{
  "n_layer": 13,
  "d_model": 384,
  "experts_per_token": 4,
  "lr_router": 0.000707,
  "vocab_size": 50257,
  "norm_eps": 1e-06,
  "tie_embeddings": false,
  "optimizer": "soap_variant",
  "lr": 0.00373,
  "beta1": 0.95,
  "seq_len": 1024,
  "train_tokens": 368200000,
  "steps": 5619,
  "dataset": "wikipedia_en"
}
Below are experts of layer 10 (counted from 0) of a mixture-of-experts language model. Rows are named router (the router's row for the expert), gate (a neuron's input weights, with its number), up (a neuron's input weights, with its number), down (a neuron's output weights, with its number) and show model dimensions 336-383. Each number is 50 + 15 x the weight over its row's rms, rounded and kept within 0 to 99.
After each expert's rows: a language model's description of what the expert responds to. This comes from a sample of Wikipedia text that the model never trained on.

# expert 14
router:60 44 32 41 72 52 63 57 52 91 54 53 48 49 52 49 71 51 64 77 49 63 13 72 52 62 49 81 71 60 19 43 54 64 53 57 44 31 94 61 59 71 50 53 42 14 64 46
gate0:47 61 26 80 53 56 70 71 63 48 42 62 47 52 44 67 52 57 65 51 58 63 46 39 61 54 29 43 31 10 35 50 72 46 57 37 41 79 51 57 37 48 41 58 36 49 55 62
up0:74 65 62 87 37 42 49 32 37 18 33 47 49 56 65 34 56 53 59 59 41 63 32 59 55 52 57 45 44 50 56 45 71 38 36 29 48 32 58 34 32 53 15 50 44 52 43 62
down0:50 62 49 36 52 55 70 56 41 52 82 57 58 15 57 60 45 42 59 59 40 21 47 63 44 58 58 51 67 61 52 48 46 43 50 26 54 54 85 42 82 38 55 63 47 80 42 60
gate1:60 47 51 45 53 58 39 52 85 56 63 31 43 40 72 27 46 51 70 40 42 51 27 80 32 30 53 53 35 40 52 61 44 30 88 12 48 74 45 31 69 59 46 53 82 66 74 55
up1:80 41 38 44 52 74 31 57 34 44 44 52 64 24 59 67 70 55 40 60 61 38 62 52 65 51 43 41 46 41 44 43 20 54 53 32 56 51 69 59 34 33 55 45 23 45 45 56
down1:65 50 86 65 67 75 57 00 69 72 53 28 32 48 82 46 52 47 18 66 42 49 76 82 36 47 29 53 48 47 53 44 52 24 55 48 50 32 49 41 54 59 36 35 32 52 66 55
gate2:37 93 38 28 48 30 63 24 70 62 42 45 51 41 44 58 34 47 63 38 30 55 38 67 62 58 32 81 43 42 22 30 44 42 60 80 68 47 50 54 43 59 61 75 31 51 36 48
up2:50 37 52 77 33 55 42 36 49 38 56 70 46 71 49 68 59 60 42 44 62 58 36 45 54 44 61 57 55 78 31 71 49 38 58 51 49 66 70 45 48 63 39 27 61 43 58 59
down2:48 57 41 78 65 71 66 68 41 45 65 50 39 43 69 48 47 58 54 75 30 73 62 47 34 49 49 49 51 60 48 42 58 32 68 62 31 61 64 50 58 43 56 27 72 41 51 73
gate3:58 38 55 44 62 62 30 53 60 51 41 50 55 58 78 62 46 46 47 67 61 46 28 67 51 40 56 68 18 74 44 51 47 53 47 46 77 36 66 56 58 63 72 58 48 69 63 29
up3:71 72 27 68 45 60 85 47 48 39 73 35 32 52 57 39 54 26 48 58 77 39 35 26 51 56 43 50 35 65 65 50 57 49 49 48 70 78 24 46 66 21 58 44 40 48 60 41
down3:61 59 44 57 59 68 56 48 75 76 35 42 73 22 34 67 75 52 53 18 47 61 50 56 50 56 64 33 48 31 54 37 45 40 45 46 50 40 35 34 42 27 29 44 39 62 56 72
gate4:56 57 31 64 75 34 48 64 48 82 77 34 40 56 50 46 84 41 51 39 37 51 29 45 47 34 63 56 52 37 47 56 29 57 44 50 79 51 41 42 18 51 52 47 39 79 45 48
up4:72 30 25 21 31 41 44 18 46 22 50 47 44 32 36 33 46 10 67 63 37 75 55 41 42 33 28 46 50 45 49 46 62 56 57 49 50 50 24 20 62 57 38 46 57 49 34 24
down4:45 55 57 50 47 29 56 43 50 35 53 17 30 61 51 50 60 46 56 28 46 60 24 31 46 69 52 65 41 33 78 65 40 51 47 42 49 52 35 42 51 66 57 39 33 34 62 53
gate5:46 50 49 47 75 52 41 30 69 64 23 50 35 33 50 69 68 28 52 84 28 61 34 42 58 54 35 60 51 40 35 48 55 57 50 33 51 69 41 58 50 41 52 26 25 51 74 27
up5:52 89 21 29 59 74 91 45 44 03 37 38 58 46 43 92 52 36 36 40 52 45 18 77 54 54 71 43 36 49 42 34 39 51 66 63 31 52 64 48 41 45 56 66 37 65 42 58
down5:52 41 72 20 55 98 36 47 37 18 33 62 70 20 38 42 69 68 48 48 65 29 40 50 42 46 56 50 60 54 50 63 44 61 65 17 36 62 22 46 53 40 31 39 50 39 39 60
gate6:65 68 03 62 61 70 41 32 34 65 60 48 56 45 21 33 55 65 29 79 51 36 44 46 70 48 58 44 56 44 44 58 24 60 50 32 82 59 73 70 61 27 67 58 64 47 65 52
up6:53 31 62 25 65 67 39 87 31 87 29 34 66 32 54 42 31 42 47 27 53 36 41 56 49 45 53 47 64 43 73 45 48 31 55 63 66 64 69 42 41 38 71 55 41 36 61 52
down6:43 64 47 46 40 50 49 69 74 25 35 52 56 35 77 39 45 55 48 66 68 55 58 60 63 10 56 78 52 42 49 61 51 48 50 30 63 53 53 45 16 52 57 46 21 63 48 50
What it handles: Section-heading markers, table rule rows and line breaks, plus word-final pieces of names in title headings and infobox entries, like Genus: Bourbonia.

# expert 10
router:38 30 64 29 53 69 66 49 51 43 75 50 46 56 60 38 53 41 33 26 58 29 56 64 35 54 44 33 28 34 53 41 33 54 52 37 67 67 59 36 53 36 62 32 78 55 92 50
gate0:36 06 48 81 60 37 42 33 64 63 53 90 49 60 72 41 52 41 35 32 56 49 52 61 34 45 87 32 58 64 44 55 37 55 46 35 39 55 45 45 33 40 50 32 57 65 56 52
up0:59 59 42 42 32 70 62 50 76 40 85 48 47 28 52 65 67 60 70 36 72 72 37 39 66 54 59 44 52 49 57 43 45 34 87 69 52 74 70 41 65 57 27 39 45 62 67 64
down0:69 57 33 48 45 32 74 64 38 83 60 77 39 77 53 38 37 59 55 36 57 49 56 50 65 46 65 51 69 50 53 56 55 34 36 67 50 41 60 45 50 48 37 76 35 42 31 65
gate1:48 52 52 65 77 64 51 68 59 60 64 68 29 55 51 72 46 54 50 39 39 64 66 55 70 71 33 45 07 62 70 38 42 42 51 41 55 72 52 52 37 62 48 52 51 42 26 60
up1:77 51 54 44 60 65 67 33 32 45 70 58 48 58 48 20 65 39 50 32 65 44 64 48 36 56 65 20 50 40 43 28 28 72 58 29 51 58 42 54 69 63 38 39 30 29 51 43
down1:43 50 53 62 60 25 57 34 40 49 56 55 22 62 59 55 47 56 37 49 38 43 65 50 40 47 37 65 42 62 52 24 61 46 38 49 19 32 51 75 56 76 67 61 57 53 50 35
gate2:56 52 51 39 59 56 53 37 56 65 84 59 47 38 32 50 52 44 71 51 34 80 21 71 61 26 58 46 39 30 23 26 56 54 55 51 78 51 56 47 45 36 43 45 54 44 55 45
up2:74 23 34 50 52 18 27 56 71 63 73 33 51 34 68 43 41 59 47 50 49 75 55 32 52 35 59 33 36 66 26 17 36 47 36 35 52 37 70 64 50 49 75 52 56 48 58 56
down2:65 59 68 49 69 54 48 37 67 55 37 66 59 49 42 49 56 43 54 60 63 19 59 72 73 52 69 86 56 49 26 39 37 33 24 47 49 41 57 43 45 35 37 31 53 44 45 63
gate3:71 26 56 31 48 14 68 39 39 63 45 46 25 52 49 41 52 52 51 25 69 70 45 78 57 80 61 61 33 82 50 38 59 65 65 39 44 41 47 57 38 55 52 70 85 66 51 63
up3:63 31 40 50 83 18 54 42 44 67 45 50 54 46 19 55 50 43 58 52 39 17 48 40 45 26 38 39 77 65 38 60 73 28 32 79 70 44 61 44 47 55 50 68 43 39 39 29
down3:43 61 67 65 59 75 24 33 47 84 32 07 42 45 38 65 19 59 43 51 58 86 72 63 34 63 40 49 42 59 50 66 53 41 57 37 43 65 46 85 61 75 44 44 44 62 68 54
gate4:48 46 54 50 65 12 59 58 77 62 89 49 48 49 53 31 63 37 39 65 63 46 60 58 45 60 29 17 60 57 59 22 58 35 32 40 25 66 50 36 38 43 40 52 33 59 89 66
up4:54 71 15 49 72 52 63 31 60 59 38 45 43 51 59 43 63 47 72 34 41 59 45 36 53 73 42 54 68 49 44 43 34 39 61 66 47 64 53 51 34 64 46 44 23 69 17 71
down4:38 54 46 48 48 31 55 67 56 29 34 43 59 43 52 93 63 60 49 81 61 63 64 64 54 76 46 53 71 42 47 53 28 50 68 61 72 17 41 42 62 20 60 71 58 49 62 43
gate5:39 51 26 45 32 48 56 49 29 73 34 54 96 50 29 58 46 63 32 25 66 58 45 71 65 23 63 51 51 42 69 44 81 38 65 54 59 25 15 40 56 43 38 46 35 38 63 54
up5:49 54 50 70 15 42 54 31 54 39 55 49 37 32 32 42 49 34 27 15 44 41 43 51 85 36 44 25 61 46 71 56 45 64 47 63 81 38 61 64 28 55 45 64 55 26 62 58
down5:55 45 46 60 68 49 66 59 52 55 43 54 48 35 58 27 47 73 44 39 66 35 41 56 49 51 43 32 04 21 42 31 50 49 36 56 47 43 44 52 53 56 53 52 59 27 38 41
gate6:64 57 30 46 52 50 56 60 36 68 45 64 24 55 71 50 28 64 55 66 23 51 48 70 51 40 65 73 47 65 71 48 62 65 59 30 75 52 40 36 44 39 46 66 47 73 96 52
up6:28 40 49 60 41 51 60 45 46 70 58 48 55 59 48 72 99 47 50 59 35 48 82 46 58 45 41 40 60 43 57 45 36 57 46 63 69 44 48 56 60 43 35 30 56 32 54 34
down6:47 27 30 39 41 45 49 42 35 62 39 38 55 63 62 48 58 28 26 32 64 47 55 40 39 80 71 49 65 14 50 51 38 65 74 44 74 46 40 62 42 41 56 75 42 66 46 36
What it handles: Sports words in athlete and season articles, such as played, match, scored, League, Cup, round, football.

# expert 5
router:32 09 77 48 42 54 46 46 67 47 48 60 51 54 50 49 41 59 72 69 78 71 43 32 80 40 55 41 51 43 69 26 67 70 82 66 44 54 47 56 61 33 60 29 42 28 65 53
gate0:52 48 30 50 37 45 49 37 68 61 66 63 72 26 37 35 68 36 24 42 51 58 65 55 51 37 54 36 36 74 82 50 50 55 67 38 38 50 34 35 47 65 36 49 63 31 45 12
up0:40 39 59 46 63 40 33 28 30 34 23 81 60 49 27 62 68 49 29 56 63 62 64 72 61 72 36 54 54 39 43 45 31 36 62 42 45 68 19 64 77 37 30 43 88 62 40 48
down0:64 49 57 68 73 53 25 49 42 68 14 53 26 49 58 42 91 46 54 35 42 57 45 55 48 50 39 58 15 44 48 31 19 51 66 63 32 49 29 49 63 45 48 67 44 64 51 66
gate1:38 60 74 43 54 37 64 58 49 68 49 85 23 56 21 17 51 31 51 56 41 49 36 49 47 74 70 36 21 34 42 19 48 39 53 58 49 47 65 26 41 67 63 51 49 44 80 57
up1:48 60 58 63 54 49 70 47 47 35 23 39 48 53 46 77 77 69 53 35 50 45 58 38 41 49 42 63 42 39 36 57 48 39 66 67 67 35 46 45 65 39 84 46 58 39 55 26
down1:40 62 55 59 39 64 34 55 29 49 43 39 49 58 64 59 35 75 36 47 58 59 44 21 36 66 49 57 31 42 35 63 20 68 64 42 62 56 51 27 78 26 53 16 77 51 60 47
gate2:60 64 70 39 50 54 47 32 55 43 48 68 48 65 53 46 16 46 48 46 57 72 34 79 56 29 44 27 65 44 56 48 70 65 53 31 66 42 29 49 49 33 49 55 56 69 57 45
up2:49 50 43 51 42 47 36 53 59 47 49 39 33 53 37 40 60 47 61 44 40 58 64 46 54 76 34 46 68 73 54 32 73 29 48 66 54 50 54 57 42 60 73 49 51 48 38 41
down2:44 57 36 70 48 43 38 54 48 53 40 49 62 32 55 56 31 47 50 44 46 28 51 53 60 59 39 70 52 51 42 73 52 38 43 37 39 59 58 28 52 53 38 46 56 53 43 50
gate3:30 52 54 53 51 34 35 62 61 41 33 60 52 49 55 42 41 42 81 41 71 68 73 47 62 47 40 42 66 28 56 31 41 37 58 32 55 79 65 48 52 45 77 56 37 56 52 38
up3:27 33 33 66 41 67 44 52 50 20 39 26 74 34 78 49 52 44 60 41 48 32 57 62 57 41 76 19 50 45 53 47 54 30 38 48 27 50 56 17 59 73 42 36 74 48 39 37
down3:31 44 61 61 69 30 73 61 70 35 59 70 61 39 44 27 44 55 23 40 70 28 52 53 61 40 58 47 28 33 36 48 44 73 45 52 43 37 21 48 66 48 84 54 55 42 65 43
gate4:20 44 52 56 71 68 20 75 68 36 57 37 37 37 67 64 40 43 36 16 49 77 60 65 53 61 36 69 37 47 25 40 63 53 59 35 59 58 45 20 44 29 76 75 51 36 52 28
up4:60 70 30 40 78 60 63 54 41 26 42 46 56 25 49 33 40 42 56 30 62 58 74 49 53 50 57 35 52 36 91 28 41 62 38 59 58 40 36 58 57 44 56 72 51 46 49 64
down4:33 31 33 52 22 42 62 54 39 37 62 78 65 56 39 51 18 66 32 50 45 52 43 90 52 65 23 88 42 34 55 70 33 56 67 54 47 44 58 41 37 57 58 49 78 46 77 55
gate5:30 72 67 36 73 31 36 69 55 17 53 41 51 43 61 38 31 62 72 40 62 69 37 84 63 51 20 58 34 47 53 54 65 57 44 51 50 76 46 57 47 63 87 46 55 66 46 48
up5:66 65 76 48 68 41 55 29 27 61 45 22 45 42 57 72 38 45 46 34 50 66 57 61 37 52 49 59 46 34 70 51 41 67 42 52 36 51 32 70 71 41 62 62 41 36 67 52
down5:51 63 43 16 58 51 65 43 50 39 31 58 50 62 43 54 46 46 57 60 20 53 63 39 71 62 36 25 28 52 50 38 78 72 38 72 95 49 15 48 62 58 61 43 55 23 55 29
gate6:51 49 55 55 32 29 51 41 59 77 43 43 57 34 53 49 50 48 80 79 42 58 77 38 58 55 66 34 24 72 46 38 23 59 99 58 35 44 45 45 40 42 56 63 84 72 25 52
up6:39 64 32 43 54 44 15 34 53 53 61 24 45 48 47 71 27 57 62 68 61 64 67 53 71 60 21 71 62 38 50 52 39 48 47 65 47 26 26 57 53 83 77 43 52 38 61 31
down6:38 31 79 37 45 49 30 51 67 28 48 41 68 63 43 06 46 66 70 35 32 41 38 46 54 46 69 39 51 56 47 47 46 53 66 42 99 73 29 30 28 21 62 47 34 56 55 52
What it handles: Opening quote marks, pronouns and determiners in quoted speech or interviews, such as you, I, this, how, and "the" before nouns.

# expert 16
router:63 47 42 60 67 48 37 46 66 34 23 53 77 47 39 68 56 69 52 34 76 35 49 09 39 49 45 35 57 51 57 62 62 44 57 49 33 33 69 64 51 34 34 45 58 60 43 48
gate0:62 50 44 51 75 24 41 64 63 61 54 62 46 25 30 59 59 39 50 75 42 70 67 53 37 54 40 74 44 43 53 43 45 46 58 65 63 47 60 84 49 21 22 61 54 62 45 61
up0:43 70 54 77 53 38 59 40 44 50 17 25 68 61 56 31 32 48 55 51 49 40 60 52 15 75 47 39 53 65 50 50 34 58 26 52 42 36 48 65 29 50 54 26 68 22 56 60
down0:40 22 37 57 38 29 57 77 35 18 63 59 71 66 38 56 38 67 34 58 48 23 60 71 50 48 31 13 29 71 59 63 38 41 65 63 55 31 69 48 42 67 55 44 36 57 57 46
gate1:60 64 13 60 50 45 40 57 43 37 46 55 57 61 37 56 36 44 56 36 52 68 34 49 40 61 37 64 48 44 77 57 58 54 41 62 66 47 52 59 68 44 36 43 37 44 55 51
up1:70 41 33 44 17 47 44 42 63 58 65 38 44 30 40 34 38 77 63 37 71 56 54 60 61 68 64 49 40 74 54 85 38 59 46 56 63 61 43 40 32 55 61 33 58 24 63 34
down1:43 75 39 34 77 36 57 65 28 76 33 30 63 59 70 56 46 46 77 38 67 41 38 32 22 37 09 52 62 45 61 33 65 40 45 53 65 59 61 37 43 41 60 47 43 54 53 49
gate2:40 39 52 21 53 47 55 51 48 61 46 73 43 48 45 58 53 55 76 17 86 48 42 58 31 64 85 39 50 68 66 76 44 45 65 53 25 58 55 88 33 56 49 39 28 49 63 63
up2:17 70 56 52 44 56 47 55 49 64 72 35 22 63 48 43 62 67 54 53 46 58 61 38 35 64 86 47 55 64 44 34 45 43 59 78 40 43 50 80 31 62 58 43 47 54 68 55
down2:62 30 49 37 55 68 42 19 59 82 59 87 37 64 63 52 46 44 49 26 67 39 43 34 27 59 86 15 58 70 57 64 27 33 68 69 49 45 59 83 29 03 65 47 69 65 52 51
gate3:38 51 68 55 40 25 57 61 54 31 05 56 38 51 47 46 33 56 74 66 53 69 27 57 58 45 53 47 50 53 27 48 56 71 63 32 74 47 73 52 58 69 68 27 61 55 42 66
up3:54 50 99 23 33 65 31 45 57 36 61 28 42 53 53 54 62 61 38 55 57 46 41 53 39 51 52 52 37 70 30 44 36 53 29 66 85 76 55 50 43 53 79 56 58 48 58 59
down3:50 67 34 60 70 77 54 60 55 56 63 59 58 41 62 34 44 36 63 38 83 63 26 64 24 51 62 58 32 40 31 37 59 84 48 36 70 82 53 52 40 44 51 21 20 27 39 69
gate4:58 69 40 67 53 40 27 89 50 45 18 48 86 72 30 23 50 40 43 17 60 46 58 21 68 42 41 37 50 20 76 59 70 22 55 24 49 51 73 53 68 31 46 39 53 40 26 50
up4:49 71 36 45 20 34 41 63 26 63 49 60 59 51 44 49 37 54 61 52 71 40 50 64 45 17 64 37 54 37 51 59 50 63 48 30 42 51 60 43 31 39 66 57 35 45 84 40
down4:87 12 58 68 77 46 44 41 33 45 39 52 19 47 51 40 70 76 36 55 52 45 52 28 33 33 42 62 48 64 55 53 46 61 38 18 46 62 54 58 58 26 44 58 59 33 51 75
gate5:30 40 41 70 35 48 28 77 81 55 45 69 72 62 62 34 61 38 44 56 70 21 46 53 20 47 52 59 38 64 47 43 64 25 77 03 34 46 59 52 33 35 51 61 34 64 22 68
up5:26 49 54 60 50 55 53 47 34 18 51 65 35 50 66 64 61 55 37 56 32 64 56 24 43 19 41 61 44 55 53 59 55 61 69 39 45 52 65 24 64 12 34 58 47 53 23 26
down5:38 49 57 36 78 47 62 38 66 51 72 45 47 63 69 50 49 63 60 57 36 55 25 63 42 60 60 45 31 20 47 23 45 82 71 07 40 59 48 55 69 82 55 45 69 37 49 16
gate6:69 38 80 57 34 66 72 42 43 65 60 42 51 15 61 53 70 58 71 55 44 59 53 54 59 60 43 51 60 38 40 64 55 38 43 42 39 46 77 58 49 65 42 43 97 53 39 64
up6:49 42 58 40 35 32 43 60 83 34 71 56 68 39 43 93 39 40 68 24 53 76 41 49 56 60 46 65 30 42 88 85 37 58 29 52 34 52 48 72 48 46 70 40 53 50 45 38
down6:56 35 49 44 69 42 72 42 44 42 55 41 40 39 62 38 62 45 76 49 51 41 23 64 40 27 57 49 17 41 71 56 48 53 63 44 45 29 50 48 45 36 51 50 61 68 13 41
What it handles: Pieces of personal names, often Chinese, Korean, Arabic or Indian syllables such as Se, Li, Hong, Abd, plus object pronouns him, them.

# expert 25
router:46 41 63 73 47 66 47 58 70 25 67 56 58 52 52 80 67 56 65 54 75 43 54 51 77 36 53 70 44 52 56 41 75 43 63 51 67 66 49 69 63 43 72 48 43 57 17 67
gate0:63 65 33 36 46 32 34 57 27 63 71 50 43 68 57 55 31 37 34 68 66 59 32 42 36 20 55 37 62 66 58 45 62 79 60 63 77 74 48 56 60 32 56 64 69 56 59 49
up0:58 33 55 55 55 24 58 41 38 61 64 62 67 28 49 62 46 63 73 14 43 53 36 63 45 58 43 32 29 54 74 51 41 61 55 55 36 43 68 76 58 87 50 52 38 57 46 62
down0:51 53 59 56 47 59 72 50 68 63 59 61 32 62 41 46 32 36 45 75 47 81 59 55 65 62 55 59 46 48 47 55 55 61 64 28 79 52 46 65 64 31 46 62 53 54 43 49
gate1:55 65 70 61 56 38 61 53 26 57 61 53 42 60 38 68 63 56 59 47 61 53 50 77 48 45 42 39 37 60 53 54 72 34 39 53 45 47 41 75 83 25 41 30 34 41 50 56
up1:36 62 45 48 26 72 39 38 33 55 40 49 38 45 55 62 37 26 50 68 49 10 60 38 50 20 40 72 81 37 50 47 66 46 23 59 48 40 25 53 26 72 61 25 61 68 58 41
down1:58 73 40 41 43 56 50 30 25 79 46 34 47 59 57 56 66 59 62 60 42 40 43 54 28 49 43 51 87 51 48 29 30 64 27 50 29 77 42 43 14 54 49 70 58 31 78 59
gate2:70 59 55 67 46 40 34 70 37 37 68 51 68 58 16 54 59 42 29 64 62 75 39 64 65 34 54 62 34 52 40 53 54 81 41 35 57 61 57 39 50 73 74 55 41 48 38 75
up2:62 70 64 28 23 37 58 69 45 61 44 44 50 42 72 62 50 71 45 48 55 43 81 46 53 38 46 26 50 29 31 53 38 68 40 48 74 63 60 60 54 13 51 52 71 50 45 61
down2:58 53 15 63 33 25 38 38 30 44 35 60 56 68 40 77 36 60 59 72 49 50 55 36 70 55 59 71 50 30 45 42 42 38 51 44 43 49 51 32 53 41 31 52 42 54 70 53
gate3:51 74 45 48 34 53 37 22 48 73 19 48 56 48 50 65 71 68 39 54 65 52 54 46 53 67 85 74 34 52 56 61 57 38 44 62 70 47 59 36 57 45 54 55 47 51 49 50
up3:62 55 34 46 17 32 49 32 35 83 48 61 48 33 62 57 73 35 21 69 59 56 40 54 35 59 72 40 33 62 35 34 28 29 43 50 52 66 27 60 27 61 31 41 44 73 74 49
down3:28 75 59 53 68 49 52 53 39 62 51 54 26 50 43 16 51 56 66 34 60 46 18 50 29 63 64 43 44 52 69 54 59 59 51 74 28 17 52 71 37 75 17 65 18 52 37 40
gate4:50 46 45 53 68 66 39 87 42 27 20 38 54 65 40 41 78 53 57 38 60 48 37 51 81 58 62 42 63 74 66 59 40 41 43 52 60 60 57 28 12 19 55 40 30 42 48 52
up4:40 67 76 33 47 61 38 55 62 54 23 58 78 37 48 51 50 69 73 52 48 32 88 46 58 72 40 64 38 42 81 32 54 28 74 56 41 51 17 37 52 37 37 54 44 53 45 23
down4:59 73 32 60 61 61 50 53 44 69 55 63 42 46 36 68 40 37 44 58 55 53 26 60 59 26 54 37 43 57 36 43 45 28 39 49 75 32 52 90 50 38 32 47 55 53 55 35
gate5:41 26 58 65 73 71 58 66 56 36 39 46 43 57 38 60 51 25 66 39 59 41 52 78 89 67 40 62 16 37 42 47 74 50 52 48 44 50 46 49 36 43 32 51 69 23 25 68
up5:64 41 45 67 53 65 41 46 41 28 57 47 55 58 57 51 38 57 39 47 11 39 78 46 70 52 39 52 51 44 42 52 41 28 57 29 66 40 43 56 66 31 65 74 42 44 32 42
down5:62 44 41 51 47 72 68 51 48 45 62 39 52 50 49 37 41 40 40 33 31 41 42 78 55 50 42 45 33 52 58 57 28 62 52 46 45 50 32 52 66 85 53 36 65 80 79 41
gate6:56 45 87 39 75 26 39 48 28 54 76 56 79 37 42 55 34 58 51 59 60 45 68 58 45 47 41 43 35 49 54 27 29 68 36 61 57 45 59 59 10 76 47 24 65 60 71 40
up6:77 48 50 72 37 26 50 27 28 48 56 56 43 28 46 54 64 83 55 56 40 34 65 58 44 56 48 53 70 61 54 35 80 51 77 56 40 51 52 46 53 52 49 27 59 45 51 52
down6:51 57 64 48 60 52 45 53 57 42 47 84 76 34 31 48 51 56 31 33 15 34 49 70 63 40 83 28 40 61 59 58 63 46 40 42 36 51 51 22 43 66 56 38 64 30 33 56
What it handles: Word pieces inside titles of films, songs, episodes and works, often capitalized, such as Best, Night, Love, You, Story, Eleven.

# expert 27
router:59 61 54 55 50 39 73 66 58 42 45 19 69 51 53 61 14 52 58 50 53 56 53 23 43 58 54 66 65 68 54 50 49 36 51 52 43 68 41 34 32 51 27 54 52 67 74 29
gate0:47 53 47 60 59 52 39 70 36 45 38 32 45 15 35 67 31 56 56 58 40 63 55 65 48 32 44 61 42 32 40 69 29 34 45 36 52 62 50 35 13 29 50 28 38 47 23 93
up0:50 61 52 40 52 60 53 55 67 53 73 68 20 61 42 83 51 36 35 50 57 29 42 83 36 45 70 55 63 71 23 51 47 49 54 49 30 62 41 58 44 44 52 77 62 31 73 54
down0:31 54 63 36 63 31 55 71 32 60 22 51 60 54 70 34 44 32 31 36 42 14 35 60 44 64 49 21 51 52 43 28 32 59 71 87 32 19 41 56 60 34 80 43 48 38 73 69
gate1:64 68 70 61 41 35 51 61 68 41 47 41 74 29 42 53 49 50 65 54 44 73 50 49 34 22 62 78 50 47 28 34 34 77 49 24 58 56 51 62 32 41 42 33 64 24 38 54
up1:42 86 56 32 34 77 45 44 71 54 68 51 57 49 56 46 51 52 52 54 39 58 73 63 63 35 74 61 37 31 53 55 39 31 71 43 74 36 42 44 56 44 78 91 49 53 42 16
down1:61 65 45 52 48 51 56 14 46 50 58 60 44 54 53 46 54 49 70 51 37 73 52 33 70 91 40 40 61 32 47 51 27 52 73 62 39 46 81 58 46 46 46 41 58 63 18 66
gate2:50 55 32 36 61 50 45 35 59 32 40 15 67 57 23 62 34 53 71 45 30 44 34 64 46 37 37 32 54 50 31 47 35 63 44 56 56 40 64 27 28 51 50 43 42 27 52 23
up2:51 66 53 63 54 61 76 38 49 40 66 62 41 58 19 56 48 48 24 32 45 51 41 61 54 69 60 57 49 38 65 50 45 54 56 60 74 65 65 64 41 19 51 63 39 39 49 54
down2:46 20 40 70 56 38 65 64 47 25 62 36 61 44 50 61 38 25 35 32 43 51 66 61 48 52 66 66 52 56 43 80 75 67 47 75 85 54 55 47 33 63 70 66 70 32 50 33
gate3:64 52 63 54 57 64 50 47 52 99 33 51 81 44 56 43 42 64 75 34 56 75 64 34 71 52 59 61 53 46 61 42 51 75 59 44 69 46 26 44 71 50 37 86 42 33 29 66
up3:58 47 60 44 66 42 68 63 47 29 58 63 82 62 45 68 46 32 35 52 34 48 59 26 33 27 45 68 44 39 36 45 60 43 40 51 40 41 62 44 27 42 36 20 59 35 77 51
down3:56 67 84 47 58 26 52 36 56 47 67 51 60 64 45 51 39 54 56 38 34 70 61 49 77 57 37 61 57 69 46 30 52 53 56 87 57 26 53 43 40 37 41 55 34 48 35 46
gate4:43 61 63 87 49 24 51 27 36 40 41 66 64 28 34 70 31 69 28 36 61 45 65 45 36 47 63 58 45 59 60 37 73 46 60 35 66 41 32 48 41 61 54 51 40 41 47 53
up4:60 29 53 30 58 35 43 63 45 67 59 85 49 54 53 54 72 44 54 62 76 50 60 44 39 68 40 18 42 75 39 65 59 59 14 36 46 51 53 54 69 57 44 77 27 32 69 73
down4:43 22 48 52 57 61 51 51 63 38 32 63 36 34 60 64 47 40 49 22 51 20 56 42 60 47 57 72 47 54 37 61 80 70 50 60 05 60 51 76 65 47 47 53 50 59 52 50
gate5:48 57 41 75 64 37 90 43 56 85 58 31 48 47 59 36 64 53 47 62 44 56 33 48 52 55 70 66 68 63 40 42 47 40 66 62 51 53 81 61 51 57 46 46 72 59 67 49
up5:72 26 23 51 43 55 20 57 23 29 43 17 21 43 57 52 49 50 48 56 30 17 31 33 65 43 49 60 36 50 42 49 42 39 68 63 82 49 43 57 49 27 56 52 63 22 45 36
down5:57 54 50 61 49 66 50 58 53 81 54 45 55 49 52 50 78 62 47 52 35 17 68 39 72 63 51 60 47 39 40 47 38 53 23 59 36 74 43 48 35 45 64 62 79 46 61 42
gate6:40 56 74 51 26 38 44 65 58 57 52 96 55 40 46 63 40 53 27 36 80 56 62 49 27 23 61 40 36 26 48 60 28 56 56 37 35 69 56 66 16 23 74 23 48 43 79 29
up6:48 65 85 73 46 58 57 41 43 62 48 42 69 06 34 62 41 48 58 42 70 61 59 29 11 54 44 67 60 56 36 57 50 61 61 62 57 67 52 72 28 31 36 10 38 32 61 64
down6:49 47 39 31 34 25 58 53 79 42 48 37 36 51 57 62 46 45 38 73 55 77 47 51 53 28 58 37 57 14 48 84 30 49 39 31 38 69 00 45 64 51 40 43 58 53 54 40
What it handles: Commas and closing parentheses ending clauses, and sentence-subject pronouns like they, she, it, this, who, which.